config.toml
n_experts = 128
d_expert = 64
moe_layers = [1, 2, 3, 4, 5, 6, 7, 8, 9, 10]
n_empty_slots = 64
routed_scale = 2.5
balance_bias = false
vocab_size = 10941
norm = "rmsnorm"
tie_embeddings = false
optimizer = "muon_variant"
lr = 0.0104
beta1 = 0.93
Below are experts of layer 7 (counted from 0) of a mixture-of-experts language model. Rows are named router (the router's row for the expert), gate (a neuron's input weights, with its number), up (a neuron's input weights, with its number), down (a neuron's output weights, with its number) and show model dimensions 0-191. Each number is 500 + 50 x the weight over its row's rms, rounded and kept within 0 to 999. Numbers have three digits each.
After each expert's rows: a language model's description of what the expert responds to. This comes from a sample of Wikipedia text that the model never trained on.

# expert 44
router:422555532458476534453493454520502430563475558481550454549458474484490514552527384525425451546474490486564437408445455460450450505542449546442580510511478396418564567486554458553524386426585446471463497545548472538488547477551539576479528581493510612527442574513496473489495508542440492519559458505574545558499461448496541474498446426456549467499443534495468432528513498472554566582534489585572460545571470478518480417451582493577497478521508602523494447452517426462486501504436551524422451544527455437507432537613542542544456534612548530530365560531538514546546552477553576535
gate2:584528489473551568529528581564429528562516446507500567455452512594534578499472445521534492458582549530509466547607565520454512591501471551520499457411437378460503537557463412530468488590480480498382469509561466390477495518513546423424515461492467470481468542449517486480444515545472475450545436529482554491569513442503493517514476502508462539436567498617484396488488480494511444461462516471482419475489575492510505433613498525591456547454520526573539446419519488490599529510410544550497539555560499497500546462514454399507472444390498532473510537593624522570423529500428522568
up2:515522597489491504463424554440469493451517479561417488506564503513538536468540563454517501501586578490455595414500552569538517490531603504536495529532566565512410555525476482509514550510431501497524469556515488438551452403551563519488507458550459404536592616495474451366479508507508518526457583455493530455512502590575511482517544566566517510537543479507572488527437461485521592533431481546526482588494466400446511450537483430530561474502463591522598508583457521488414582520446380512519393520524470483373481536557462560508522464465504490521550419453420506499536512430436502420
down2:494457458541510480521414463451541564543464513521529523444565419494585559398483449460492553552536429414442476492466486554516530552454510570500450429572450426537499483518520485516444486438512522494444505434618583454456506570559520518490597425507533537423492482448576395499477440467452425457529474508405511541504496397562418369594548430488487526510481498582501535474432535490474467474519535555569513553510505475475546419533546524500541563485487349541497503514478526454450497600563513417488483454573580521613566478448553513490602454473506536494525509510504468502533536543447540399
gate3:479550518536610445506486458514477411532536531521502421504407552396475515497530432557461528530492480499435492441410543434454476486413500558594531564402477439456480572508514460507529457507495449471531480487535541515480597522494454501526509479467524544409522615544547474401572523439479449596510503492550488443501580453541543480489433476480521494471515573624549466564489481527493513570582589391504562560459549593501560481584538522540550499498530486399511503469491520603536532517339432590503484416523519454553499470512497504558548444535495511388464478489447493473534531409533469545
up3:486583556488547499400574492558524499528604506437485439642510474508532394513511456466563481502483542482428437374535477518457428526493532569576416423503501546455555517556556475565499453576473454456547515530489504466489525512509467548494450495444420469443473620512525466441459536530492485549492542494500440421505440451601566544487526512415501632464505541462558451404385473490467517471474523500544448622443545553493473546562464585501454489562519546467519622485428593528487520527475541508441586520546422484532509557488464487420529503483490539519520462525610482445514532568497501481
down3:517443504540486532428540496580517535486463550423460436457447553508481662539458450528482535625486461505517496444506533560490467527520440500516521529467410502460448647522545468438460523461479563481512486546544509462501537416470415523490555573530571540454567488456572381465450529544453551405434495470468399489481552485429509422582471488508499429527450549594561437575538479449490600569470577491451618505467576548559481557510535468534526460476513492442544524520431562548526433483534465525565555540551434466485512462499546476505560502551529561537519499541530505468500626399470538528
gate4:510528509532521459502509497563543575437434476495586567512516487506606608495522535486578425568486401480536432561469485472539442522417462563519511405471462485532454528445487473517437405526541565444448541480485587480558478505508568482520450497481520509454485594519507500476604569517524603345479473492534543523486350500452533429527534445429429530397567627498459543536565501456548532468489532511495434444509573441511504459438514556421446533573464554536495520481534524559504466541438518478491494419467517458445486468457625543483464515446496533541433558565512536480561531461427563529
up4:513516525510479558543502576473500540501524465463488462513434497591498560477561477505510560586376524531564539514456591512490455477524467568469457531524471493501552445445454518536373469508407493443597550546561470485431499473504529487500542498573501501458458398531452481619477461489509509467504497488413557523476561498418459540488554442489539438556525456490449534453558387525431539487481489452513558441377490518448464480438523507543581453501483544499386489436632523539533442634491506484510466425501450493496666499509488478425504496544478476406506601476590589560493539530475511441
down4:506514477483434569524511540484560485465526486414440462466524500550433506543527431541532493532523488603598436452489475588448513533403466456521450469405537526472556584528494490565471475613435514518577474498454517534414458473454497481438466558439481491518501430427422468488445568474554554454558480541510511475498525458518484469483453489482530471439570533548551469495546520471551533571503550506469523585455437536555523495594456441428431494585498498355386411560501460615546499572486491520483436577540438480511505380477578552489635448489383565520538540525509492505538493425487525542
Description: Sentence-final periods. Periods ending sentences, often merged with the final word such as s., team., States., plus the paragraph breaks after them.

# expert 22
router:496540445508564564412495526508493504532594520516498517641455514462515520488574442515484509543455396469448497517498432402537497469582448524461503508390480488477461530490472443564531382449427473447502451523561553509465503448563541488491552539490563562563527582546469462434482398531424500536644549399544496556468505445569532397459457436440604478521538520568518427479486501534539558544503397493467514553520501471548545527512484496470568479518518493575510448536434507516529534451511511453462442499522443486556326548560449544544484550573482519446499472533475529513605424448476484566
gate1:609506458511441490490625518577590523561466487598417414557458506456534563420516525547414525442447454476554467427517509531490506467518551561467563626443455585474488489436472509556542501407446479464490483556515491461459455512475501470482530477453482522399482560533540409637572511447494496426572527487499492575537531532538592439513523472540587429493507515515482520443581490388449556623476385535503469536531484468504538476517512498453502486540470544458467458506521506471476526521494502573446545453496568503499602524484631534476469512469486487533621512579448559472541571467501441509
up1:509489476568450452504464574634500513537494503468493446522472540510533464393531462468485558473421515556555438439542481514564556555503536501583503478514411556585513443474451619500517529488423476511552584468525482474513550432473490423535423502503438528489557508486602453436452516533499496561544548419568483536558537462521468491514514454525429650470458516538570508513640509561562474509427398510474568594585480520440533586460597456501531510447446469519551494447506448409480544526489446549467489495635544427488551513480435489426511438458487502432555498462488525460476450439583495526
down1:570570612376526442534564585513517500563461521561435495457401541461502551497447457471509536494498523500503519442537450520422421450423458373530444494478524551414521534483499558498419524490482480508444497486520478486468503519470533491487527505428511562486543532612550485581479590571448537464525450488476573492514507531506592517568500465528496499578521510609485449543548577472509466592490529535514466469543461583442518490554507489489533452536480492474496512464479505572497599476499407494466489548494550494399542534560529569452422487393578515472458536423437583482578533395642517381
gate2:467576528542602472426562472471603475554518545457489472538479525450519481521453499550516565450629483493462428514483479441629519499538491503453467522438504501519489562462510462515595478505397505469463509436478569597492483370527605532541496435462527438494549467505499440513539465561498419567496440469444429515492529505491470527506507549495458457529413567466541522446450398547462509474438482467453353545453549554506449539532525528477484543523454522643570528527546452391474503479457445502505435483480463403510489594503429486536469605421433471436476477510394589530481498472464491528
up2:507506473488462474492570501419506540584559384451553479496485433457548566541395462471504440458347501535547506524503468583528529492521473397588486497397514468486513502545555533531550481571485517500503434541444613577483566511494486484410577445566492504556437529505456473549492484426480486419508479498587536524495501486523574528548531472483588455500446470467539472394468542503423514526515549554482454511527531543442561546543395535552406448489425520503453425448536503578444493471476513478641474503435498567521585475451576493521439507536500459529452475574639444584470530547535509506
down2:492500443434516470522531466527499515430608414469496512494493476506513522517411518417613517566423489352471503479553480466433558589533448483538509581520491417492536522519456491538505542489406471431549491500565503521487485570458428464490422374537515477577501529533382494617397443515414478542495612530449502535544492491481463510492555541503449605486526503522423524441488575503475507505524607590547539505449505511497564449466503497589450523529466458460341480537458448467506560508461504453464479520514555527526489572407454524522414581473510493512521538604495533475518531445426546492
gate3:483527526460555478505504451469527563504448559560499574545494547565593472484453599462501515494465507442481506508484565566521563408559487552497458533397423505415457448457519506503592537434482490580585564544474484415500608523589564453519571540519477472385460521560470460557544486513567525523541530475523557487517474502514495465569481618543626480486460478529539413530511506533564484367509458554471487480478495521526497471485507451480690557470441549551487568549492524492526472444466574518486502526432510509457445541470590500473576521541506383445463394569514477485550594537507516497
up3:524526491472520545545435558501512483516473467488502529476421444495498502497553455480509517514494426434492505448455536476496446469498489463545549477477505522502582475528458472494553514460410530489579416556528504448471480542470410457518484555482552431595547448489348428450478416452455560473538488467490537485468503398540440423488463499493474494520412456547583581540483507658380502492526547511474429493552493501465586527553501474528572520552424538439517603515502435505391607442458377430562436549478472454456481615493437450497578481551437478589534562535491522460552505516397563490
down3:517470562524492531485573416499503525473502442576542504442484472501467539497508478447449450474509473550491466441468526548513484440492513562462540432450522469414461363512483451426443442419424552521542503516538442474511454511443439466600539380484470570440522489466612519430459490420532491500594599468543437484369477432492507469519459509472477522542475456469574555489528422550491373440493480537516510607386488506443513490537540529495492452558450463458420500474444528448531452476510536496522442510402528548503405466562421452505579516544489496441537411426512575519500642478519509421
Description: Mid-word consonant pieces. Short consonant word pieces inside rare or technical words and names, often in species or place names, such as b, p, ab, ib, amb.

# expert 62
router:481507443471507463546458468533485523468454519427461462531403430494473480535597490592403486510468391477482516538397555479535476485513503513454486562478496546465550548556545473588469487440499458471457390617477443532526460522553516542518543449448507517464523617564435446337472519496466483551466506577467641500579593439496567521464487511435541453461514518515542489436468566574499489574491554528461451571520496427519493465464624539471502497460548557552536525393542458478494511499412542500440518534475555410482429510545605514512527568501464475500400557569486538487526568538491504565
gate0:492479458520601454575521375473558529399500498559504505518396523494450561575617556590504537579512523423491565540505401485609451484517401411456496544560491570474543572445493486428558454553464515470390422408488469460441451557590502554512466512511497473565582464375395436481468469516452567495448530494463489457522498509462456587532564480430567574459435509528509489463510488521502554468515604397499426554481484455505516490516498526462443536555467507493529469437472505511577454496446442533477578553551493458480515485484525541516459421494503503484482435567506501411435471459458537505
up0:450544466526455435535503484516504481482606493556503590498424466424446514525544570466583510433519446529500553531485455474484530550484519497483471377503498484510530520557465530574460517450393545453501463544476405546432533550377499569511573347466507552504555503554443470525479521464506520498509471506525550559510537623491498515531523539494471498504448517421561570480489436469567452479524537422533466522573471437475457525517499532536642497446502571462439471537440469396407536404463462481467415460506543476508499512564489509481631450587397582527540480508541432544502430408586489523
down0:554459472512527445628496566417506521491485515541513601393453585531447521460515542507471437457500605527524517462541503506597521461542538549481528599477502505519551576482419477551464487537462493491460432327539474458514476413584469535456472500549415501570442551563471569549518506525592399497471443583461485529466469532562463546495568427471519528461373541474473477548532512510513519531519495396475524471506571561479586489477508438562502413452455457516569493534487468531514485521482375436464512403560507447501469500510418500489483464469482501634471414530598463516478521502518555506
gate1:438424507548514672543586605383500501453524562509514544502411452514557530470517536544508564443553429460564452542492518543495508559526526491556430497483435427529489448484480447469439522407416401437517444563497529540589532535508506479488414524477506543557451534526488560419488451586517410556446443544520487398464516491552554492546451503458501533622562540632466503443497600472462498490440500491495496578557451474489551385491561506525525530476513553527473555538410486530489576545496520516454546514476441513522484497485534400498573516567540424583519517469505527437489527436503546460
up1:567511572504497477520584499471599492527495523497439541504462498507424505531466450509529604584422432460506541503547524464517508491529553516519550411581484458404616497499436505520451493497507435453467480549495494531516502513454410478497413464430467383368492431475454432376421552472474431459509495497600568468508524425465502540554556591563493520520499496564540460479574502506473523529437438447490418554572529485530442402490511460465503570450475507447504582493453424588494423469615487537498459497522421569487485606525548550572513507521530520494416469453501563461425592530559506523
down1:424518550467531512495580527494457535443465478473522546409495514534519590529438506499503506525492505537537499656494437541570527535406481563578493540488486478581471438391485475456522526467461526562486421435526584473494503431416519446555528433564521380426505515466505526474484471443500630478502484429490506583495586492496474494566474576519571592416496533519552534487483503484477535527553520506438527494450512580626499601486395433495537529512502522511479523552417540488481612634470487418463545491503566398572541605547500534544502525522537524512486564486543508483500549453547460585
gate2:449563558487486413483432448631479403459485452517484619485431528523601520432486475530491540502442510443464516544470545533474444490484445476498447412526422451483458565588455589597482524482437496530476402466479524544516547509498611403450484521493448485493514516574498493470532521476507440477522404669429650565457555380535534515454466531527524511569421523493535557467468557522497481571485457499530411519479527496503501536443518514602440442454509500558507542514464471488455494552543477520513476456392613493531548431477526501504485400506582523511480527530524429541481454491531524506
up2:492406532511496439569480497473508508508445537474500567507516551464591583477506523425527488465539473473458566527507488648455467489458592463588522581471504527563537537419600394507507512487535500454527508548524407451476402503569438577418494394439484520469488541476566438594520538580554532452559504471477452497561449501539452435466545484478556547538387480516506569521480488449509557503518476500589562507421489509512480485547547470524474492494362545488448497556480560505485555534563540454529433478482454537473400398494437470486431435522480467433600397501529573518492475419533575567
down2:649528508539493469489615493491449390426533464459560467429483485471454516537453441411455552461485533526629415496482546429449456485461505465604522515549549469525578533521526425581570527470501497555577533474539531507484448535574553482520640484558468549414476495524524464465480468522505592530593585463584493544537480488433466501567531503522494528548481498514438522457585474466494523474551475515514521513498452504591537475482479581414637549566559533459502534441497534488614474497437581552557494480496607448479496524554491605482458523499485470497540450512531514409457551538519465422
Description: Place name endings. Second or final parts of place names and states after New, United, San or North, such as York, Angeles, Carolina, -ville.

# expert 58
router:534534491503454450513480401457489526545452547515569447507443472526527536497417502542512457559497415532553544442444453503448497442562463542522500532478459500497528559493492411527554400308460472487466451599566561539431582441608585487574532461447613488566487467573503489545530517502458585481488485525459623542548517424480545415439446548434545395506501515565498508503552553457544522495488551541488462527534486425486518531433593473445567414465495549523499499500447487473530488435411530579455482493437441502509493484503519521526508539513476378532480507553560560574575549457514596525
gate1:553518436494497400449495369470625520524543617571473549516497518466459527500508548553524464516490437527510476458431588530456514467519449527447477563506491525501555486402507434406485437503447488528517467549476500424483468408485538512518539445499528534465511412600549512519493479482471455480489517502556524566544481381463511524475484503553580466507409546543417444500582565462600519599445470469446397490434507402470499511470478465535557459508467531445508497413573525456502528446335429544586572434469381523504522539509448453515553512492525474525511490472516607581503503453474570496
up1:478503442465475461505515472532461486395414474504502491466491482554468496557505546515540586420516457491512562431551524513455492488460527399445502464523398572490443527506411462569512438520580605429499383598488519478449543498607463403526505431409604461512488487544541509542512474435496420561516552488475590436448588536516394542534499487410490428494516495514540472453469552500502526494548486555485567428480468501467464480544571514348671545488517479486501536467476436464529505505472498528537529499434497410568445579438491494563432566554493443534538458487501469585450524531456460526
down1:379577427505527502455521450491474533471481612527448449499571428485536530578479536478499525544493511508578523405436633463574527433526475378505513525539395565493513668456495608429544424464503539529532461627463569405542446436471520469451473460498442531549532521532585490484562593483540390523558489532544443411436517559480527491479482522564520458418448450460484471504453539522516545465515489483486516501452387542490460477515531425481453515500530465544544397443518473520489506546505506512562500423466509516401497474519457596576498469503543420539464447485540513501505489515482530486
gate2:453542500417576508462459419472442518508588554398493492473595473480517548495496513540507476539401428518577480463524547530540432425585499508452462618512496454503507468527484455546433494527478419556441482481531536523470528487515437516479601489491484450549528592412580563514540521422434533458512569570461537481517430502539480474490528454475420477450498505421452476542399523443534566531436458529499432467589501386498574398415466463413511446445471538575495582465511572501506617504520511484504456494424507546540437464528412481502514531455522445493510389438537499570459385447452513451
up2:512547473518422531581498566518475501534560483459495498552557475514537500539449545443472498421513504502525411512514433493508435436387429446531466552406409506531456471592567422510582513453484472412529495506502508521484520429551408414536504508530558606418467511500465493479632522441575445625521439487483505541502545509527498447492491429524469459573515640478471464507422532564566504497469514537485404475487574414501520517483473496385510488543528557500401529567484482473529502449558474498586491505443532512451477439486477482496415514585485421521355499548494503505535523601410553463
down2:586494496523557490427526509496483539395544468527532602477520424514545557604486482509469526604495517565551465482501526534548523469594521557459522592617551401486471605462503566528435433535600554464459501454624438464469441546452463577563536545462404455589537481496485524573459532564459520470515452479524429588466464573423481460449598505554477446534434388504496544480462433479428464473489470407498462538536507591474568504523492523517550491461572488504524506511504568534529520502465536458440470515545499470514469563552559520443511452433595569584508459454519549562467506530526459581
gate3:497501516527456459538523489583468526498417490608590524580543441509480532512450513511561456528492486519490522464567440541531555515522494492445438523601477478565496467443583482529514507480488484405499427609457564420460458512548490580591544564426549448588462476516568460463525508467499594558456536475511556568512584455603525451505511527553499451560507513582510412535470524452528504455453545461543446467489533486453538501526462478484579548498569468444567490471454556475542631440416512609459365433547500468436502459484436524552538466464553446470511510516526490548616499395603526585
up3:540560400544480578458528529591514503552628555497468422477510459546628446501493473496464511507495516586519487504449553603458433438526498483572520534528546582545461460511503515526534464453530504500431499495482602493505560451450460542428541491525539543557550464571543509568387457491477543490495422511461431470433505530562476518426565552441530466465539406538522465440473541403503442470476476521459470619483567653556504509533452507500524469482549393547410557597465493532590503544538564505486578455501416447483569545461562539541468529467511565534443427534544505505564457450447514467
down3:540442420505512489429423543576503559565494478489457493489534518432466516470545561544481485552445475551611464558573478487445461510531543506506585489583471534461504541485529466467481527461499536405483490505487426375513513492508488535670545470390557545595462450476491500488507536490528529366471571507521525502483518487552493430492501567514559481518549463464515486501515510392593449468437524416468444478411411535510547510429539463503434616528544478436518582500347464434550525454476444571521566493538448557466526531519477519535585466517547546491555535437483496544533490542549616587
Description: Vowel-led name pieces. Vowel-containing word pieces inside place and personal names after a capital, such as ro in Monroe, bor in Hillsboro, Grand in Rio Grande.

# expert 41
router:419510585508535576580491487470519478536495522496505494453430529481521455659611498614392505504472374471500494482441526500554462527601520578552510497523510439440598528567543479504483437420536439495539528588604479494465484460505598485472478446475451505480462537484497500499519447465404459553527495561530504615527535497546510457497499422482526501409460424476473447511527528402495516521552512489484416538493598523514541447494519522469498477550482504575571535489492466535492539538429530522551441485550530492551467494596541496495502545543523415570451470570583526487637568499545507653
gate2:486469498463609547530510504532453513527469462463593499493496520578561539489480427509453532412386468556592497560503559481446344528507540477523503460500556495406589421512526485424531527510454504491382508587507472473495523479497482506483499493471445544540540468440552526477499463545513520461469522586534529439523469548585490480440493426474496439481534534458504450471447533460631512487506521565503486505444508458436521602483497488484525524513405428476436513473436522483425505516541442612460362405551590433449492417489482492571440551485530548505451612565504452459460398519593442435
up2:521495435545530546491556467487467478465414528582394495447490425441375540544485550491436549540499530523541550547521482461565540478460518519536447521469434528524545616486519531456541451579548523446485466528511405558560426534603525521555435468554529533539530541521495466512477443547548451498598557553532630490453513490500504558551552471502510450565513555477491456408519480509404521502576548523467512513374532506445528496546546466385323518517554512506545437513537536462503530479559484453407499528605463501454562531406499588380499398489520544515443492515490491505515491493418514498
down2:481430519468484477455524471531384526404517560473532527558480487471459507504525539508539502694547485512610528522453522512424526488573567517427603513592516521432520632513493506575516431563492571387461512420513492499547573443483496528456466514487584550459455470505443530403463455526490518469543484501479530573455451428515564412461536456468529480492577474468552546478495532591635474548513477581557467538458445491430528482501647496486501535486495543478426518509492531547539503487453439600403445538499504455535541480414491482569492475490461498501487577549493432456450496491567443471
gate3:418518473546503469443451496446534462497544493506482467520582436483473591461526507519541541480458490520609422539505513465469399570521413566482533433484596466395525396538394555504497534556566463432552552442531525513542505528596554507506545423607488524548480567532507551487465468441529491475558449533446472579494487489497636566480464491549459472557497598415438441444509555520520509524556533546540519459511552517550537559518405564580513533451462446528550560479511420442501470551509446517606423478436480491520594523461555534406423508457531453380489558524466417504466521547489510518
up3:491541518455461514464397500610436507465536441551525441531519501498528509493527401470448490651478445515595484464540518503483549491519565442526561487467609543477489536483547575478473531521477415503480570505457535414476560526409492513420456459580472472571434501598564530508592523504484440520506543390503519486543536514511503400545441479514529530421487540417481482427474527408465392527518407471447596492448373419420453465430456511550506453479480439529511468468442512492481495553455479364480601491517497524504487425456553520513540415492492498462515463526521530477383444513520446494
down3:456576514447471455441529506567556540534543515460538523551490386498453492428433476538462494523461438474546374567432511469389516475479464429437581556539432445486584438417559539547478522553534478428452550504563546512489449543532471525496530459521430472563540540479584473475506487465458450477565504522576542429524569474546475483443481476599463494547509500557442537453473448561404517445572484459519503502572487468518575451522497489485546469558589528587549524485615496425459570559434433480576488465416551492497544480505481608507487496522440488395511519523394502473492543437601618450
gate4:432437612454578480474551551439465421422462571575517509499552493604486516517472504436520646574441492529529525568509495516535540509415446536466505506510561475523512523495458562437531536496438570515375498402464564516448516507536462467574475470544569474518537514507494478534471472568516508477567557501508489570506377520495500466458507551588487508507553469559488479468578573603574509476525534497481501579485437470445453481425471470584507419521547477479522411572419507519510534573550401449471419397518557485460486496430553496542463505480431523514555457392452474504540501487338502499
up4:516589542470561574483565474532424519494509484440406535497505489479495393528563479584539426371532479456600546517402473488550462416523400466582520492529565499493518464445484510476539476479452380499502605499506524512524356473529494505465476544485470498496461472497474458647544418506535491511544476551492468466550516595448513385545468420499438484482543509454515490461401473588510505587534565519582379526501570504525444503581497500470477561527538487517510503565493431457529483555454492456479480573502511494509526488492587505441496549496437442419483492498498442611385454561518535474
down4:518498532435470566471471452527364537466506527487450464499484489473545606483432441509549544458503457445434537522483468495455509469361400476504460568435542504501470399454498612542491600646477437453492520433391470453514524506502492431516533512517488506581534537509487529535535476525576531456462441466498518524454517497481492461439486523520417488612576508416537544441536508581453502515428511518553555547524457469535437415485430518564507403434494487505406572536470496453499456478530393455594605543460491444549428486497474514458472490491405575406476542452497485535497566461542478416
Description: Sentence-final periods. Word pieces carrying a sentence-ending period, like s., es., ation., ed., 7., usually just before a paragraph break or new sentence.

# expert 38
router:490575538499543494475458497458500444591425494461517406572430494556550474591536465567466497550451429559536496500486461518445506473541457529420621520493435442436485553626469528576509519533471478476470515548572500507472562491576535496512557519473491444501553527493448523501503427488365429531448498475467545496488452375514514437572421362376556465512493507499493405524541489414534564459589502465496508498472501472570487397459519415539508536509572586583573536498456432436452465532495555519514513444536496456424429524536529478599523477488528500489510483482546575595594538513487538553
gate1:505501563357465472485531518516625497578542563431567511528515494501439517459490486569505445552454447593463529435549504550500517493564554558502492533403478488586559537565475372568432512456472524541424499493516479408545534556493525440521470503452529549513466441382478432517518544508449452516500542488465526523523465497481417407477439421502571532451487460590457516509550576496517487418447518401604420548428522529475497550544503444541450468480475488488504594491568442492458584488444510489475533520560519535530418547470587561502598518486539541477459558399518546454628547528567503497
up1:564421520488516440526569685550513455483414472446536504474489464474511545487446435486431537435423538485553547558539526625451470542515314525467515425449549511484500493447534507484502421465523448533366521434493463427589450506481506447533480514519504501552501538471578610548516495471494528527464489530505449543451496494493503555559566504549525530432504549489510617488466520485385476525563487535482471593478426374447473482539505532478529490458511497505490516550480503523456478479483541492395437563502511416427583525479470498525550438511506518527426423532434480595546540447455541586
down1:558514499469558448457463536530501549466464464488451513544571474511583531365550416593507529425496470503510544503455593486500439539510532463427577480472553486499462421481529480430471467544487447551467446513489472534538581411571509599511438443518515453558443491484497457607478503465493524587561507604557435472573448557524493564646538518482567442457466450533524594437555561530486532472538548386533477545474522454543494464467481445463616528499594600499491449597530569449451414505528525444473523462462462504549551516552603511498550431501562530460522495473498498591478563482489471570
gate2:526480541488484508503470491442521529511455478475495477488500544502514516516449511633593572556465419441514490429520443458486591471530512509443514542479473403519462523446476533507510487434540386426531508539514481540445439544520577528433552406538533512525499553382545507469523422492576421429537476544509431476545502546490517507483540508525511506475471461419509439507651554553444439443516553495602485500527508579509487506482567481406548596512358468490485536559595464528532512553499459549462535587430481559546588481513538450570417620497561481574498491499541539567636515529529484577
up2:498477472481474521528525504392450486494526572490467433537551517568559498559449544573511619501576531543487447472462359472498480546559572498492428453552444419477440504472549420463521570528523480580595544535539509476560411553475525491512452488494481578477444558542532601489429444492457456454515498533528471534492498568465531483503452519559479579487563459488501518482526474436412519451544485484623389413464498427648455569494583542481459432484471446490542583576368456466477541438502520501417441477460515503496508526507414516485417490485442506589523544492532519455533554485484482609
down2:499502496446423519482483458541611547455403499477469511501526533586564489462473405452567560371447437470472501497521436378506548514431545565475484470483482504523497477471548373519547434506470516510460598471470439545565515477488581557460508434557519516473432532493465537498513540530454448473515460455536569469454443460519479524563506491504463501533397532555475532514648501574449508456494495583502485523520455356528486514501683589494576499452484404524464430513500509496508547466459505518517466483478504579466580448353480464571550548524448484528536447499552490479579507440443473504
gate3:474483547557553469514482475613511482475479447508526448538505519519527548580500434490465474461388447461449521517447545515503576508480549572519613557503342441548513496543542477441583495510546460427458445511508402515489515476591517515502485547535495532554616476576473583477447461517563420513423641426460514443539506470495559447542417445419511405529449450454511459485558483388545493488505517523429558447593537457495527432517441483457470469542519565471508466552473471560554533528446597579582533560544508531516496447550487570464458496477571433462518511517441543411585546548529514511
up3:481564512495547429452541450587389495576540493480473572487548521554551477500455577488426528429578413468484463434447513505582539463495530442481582487492636529611494524521499413482490521484509474519509484566552460445499482533476474548477444430526449545516530485511517462446534528407488406460499557536477488503520657448522486475405486557508488551559517540532507490571517475468516494463495461553530513530499449562513482480371511636543402430494582492470497535477473486466623558469409494567405481480417470499564533581461360447499370528486461524540474503499476487455459497486502483494
down3:490419582499505522481448462513452415488379527510491504509493475545446526607502484489450481574540502538487538511475483485596493484440498491485481478497549493567535557502479597529520469470593525520476626409527515583557459442540471489368490582555502499463411533513487607406487505540542491449507572456509610409529537569523515525452486539432591527447462439459495496525469519490446469490632455441470497526520496425503500392523463524537513475507567523449450448586469437523497493526414514562455442540485483400543531546649535459509549448522423432429457546503539450507557526390480493503
Description: Semicolons and list separators. Semicolons, table pipes and commas closing items in infobox lists, keyword lists and table rows, as in Italian; or Seattle, WA;.

# expert 43
router:415547535460473527440500444523493433556468557488553456564447478481478518550521392533432446537472494486574431416451453453455448507527452540451575515507476404423555563498556449561522383428583445476462501550538472545485559482555541580478530579494511610511444571512501481493502505547434492517544467501576539554508457447492539466496437419452545470505446529503461429531520501488546570582544492583564465561575478482521488430450570498573501474525509607525494448455518434480480498504435541526413456548526460440519434543609546541556439534610552534539370563529534508545547569483574578541
gate2:463449519543453510446542445607542509526501543513492432545440430470542573546513438542535424515489597580542595468519508507485470591511474544455568486503513510500571437527534535591539527510481424440618455466449532436510494518449500496410395534420446434488501540500507511445563495496460581440533561606435497542461507518367416371466498540483541546563467457545473467448556503482563503501545534450502415473517485483568515554492567532384468459479495529448435579455493537484577447454444504520462413472621480525495384452485567608447527554519557467501494498472540485512487480507509540562
up2:448367516547567436513555431536573582598493613484544503507480435497508488442495532482536530462588547514548580454541504520496505375515435569550494553466525464532507480499480501547452540528540571415513501559526571458483446493498605552462524488502488440469543469489506448562482470629459519464480572535511480490479463495406498513493517518562477544450497477555533460417469563558549557517577446550514454456559566577431531496557558524473430514585422495469543547474499426617553411465504438464468420519594494418496463465507467580530575561446520529494465515567513448553442418563591565514
down2:395463507493521528510420599559482470505489471471481455449502506495466436446498542485526464543488490502570469581477586522537477479506455497507370475492412467501511435504570540553425501549568546497443516468518509414571509512452523510475487531442606592458479513518487562436450414519501421474489579438490489547443526460588541523482506533489534435550592501478695574449544495544487535564513493502529467484464498512514441505452440482533522413564456344573489608471447438396524472521544527492570499485457430479498549475555486534508597545454536439440517544462541451396497535517398476443
gate3:498563556506481523547521471444553481482484522576479432490544531471522491555467442439502405555550543428527605418482544510467514539460437535502548483435503493517510479506427460565566477440607501538431433537476518463631495533478527527501566469512531586530562467442479580509527472580441466505543426519458540561480510416561489482487540435390489421592570519550388524461566497423438470436517515564504500467433547402637561456435547499433421455490512602502395468499527472518497408587468590523443514489539516470474449471533486463495485534534480421480565535576609491505538526522476522503
up3:447544647463500500500503613510531531501519568474592492526493435541538544514558469459548483527520507509543604564514565432476565440465510495482459548577486497494482475548539564587447571488398460498526587552562448456598499519455468600460477543511464474488451480483472482477418410538556523431596493386453372525492577535536561477488420516532484495504436489540514459482562550470551548485520517551512447417524510502508492562581568532437509535436542493557522438551552536437378489428492548463525473537456437420538542549463460513480486551471475465466555577542437465446366564473507505563
down3:593511449546546472504466491439465516508431488618512501500548493544560391624468540452529575509540483513581582568650475514548538483632468483442525521483520482492525509520419478354514498439499498493440476514537446470579460456484564420546478496546493503524502542483538499574508431486505457513496445446538457552519498431489585534421537433501516555379542539511483456356550542454478498524482527522509475558528575544492385487482563494555484487461481549451486473612506484515496465477506439439482531453476493583517462452459516560428550445526543473608490493418511420439456587510562458458
gate4:460557523492510502557485493456506599479395477500463505482524417446461478464493532524418435616524507512467568504484520416519495423538528489484508497516413543435543406514557540573514440443570555495508520531571445532562451378483423604486570477498570476587503479506474542495527490536473565455477547507488647506439526474537478551486473397529517511480368433467531469439470510445526445539483536485470564506477557494476491579522551492637552546492442417572557500590476537487477433513524632472465483463558530467555471476546562525534525491400455490434464497471401492475590490449541432562
up4:514513422459429503516515503522534548518498504400502465484519432418460489433567619443481478429506438469435561539434490455531571539540523501525521404460562529463537499472516480599449560465537485513546546425512524535623565536463574600569442493480476479499470421562456477506573568448417458507537549481435509501532525415449519534494521567503498454525464510549546488495540454484573540606495539560511501487587398407461440470547549590470500434532438586450422477479481591513520372465516483471571490514523510469434599508515433447472530477610442535491427556565479461480472466567446435537
down4:599543493535443484521490458599544467534466491510422413528487461522488455496397518458458459473525437539533515470532504457504467440367485456543513511431486526508371581497553517441550491458460544435500487474549488545551505476555409422502478533458471531492439481537502564424579487477498490511457566531479494483437634486497449446480399468496481551565553457561406609525507568423517500469406484476549429436454505496524530494524508486564491465467362502566592554458365554536463351491394523505517540492516540469545550444457507515529474530430557506514546486555466498568566472497493448434
Description: Sentence-final periods. Sentence-ending periods and the word pieces that carry them, plus the line break after headings, as in him., season., terms., ballad".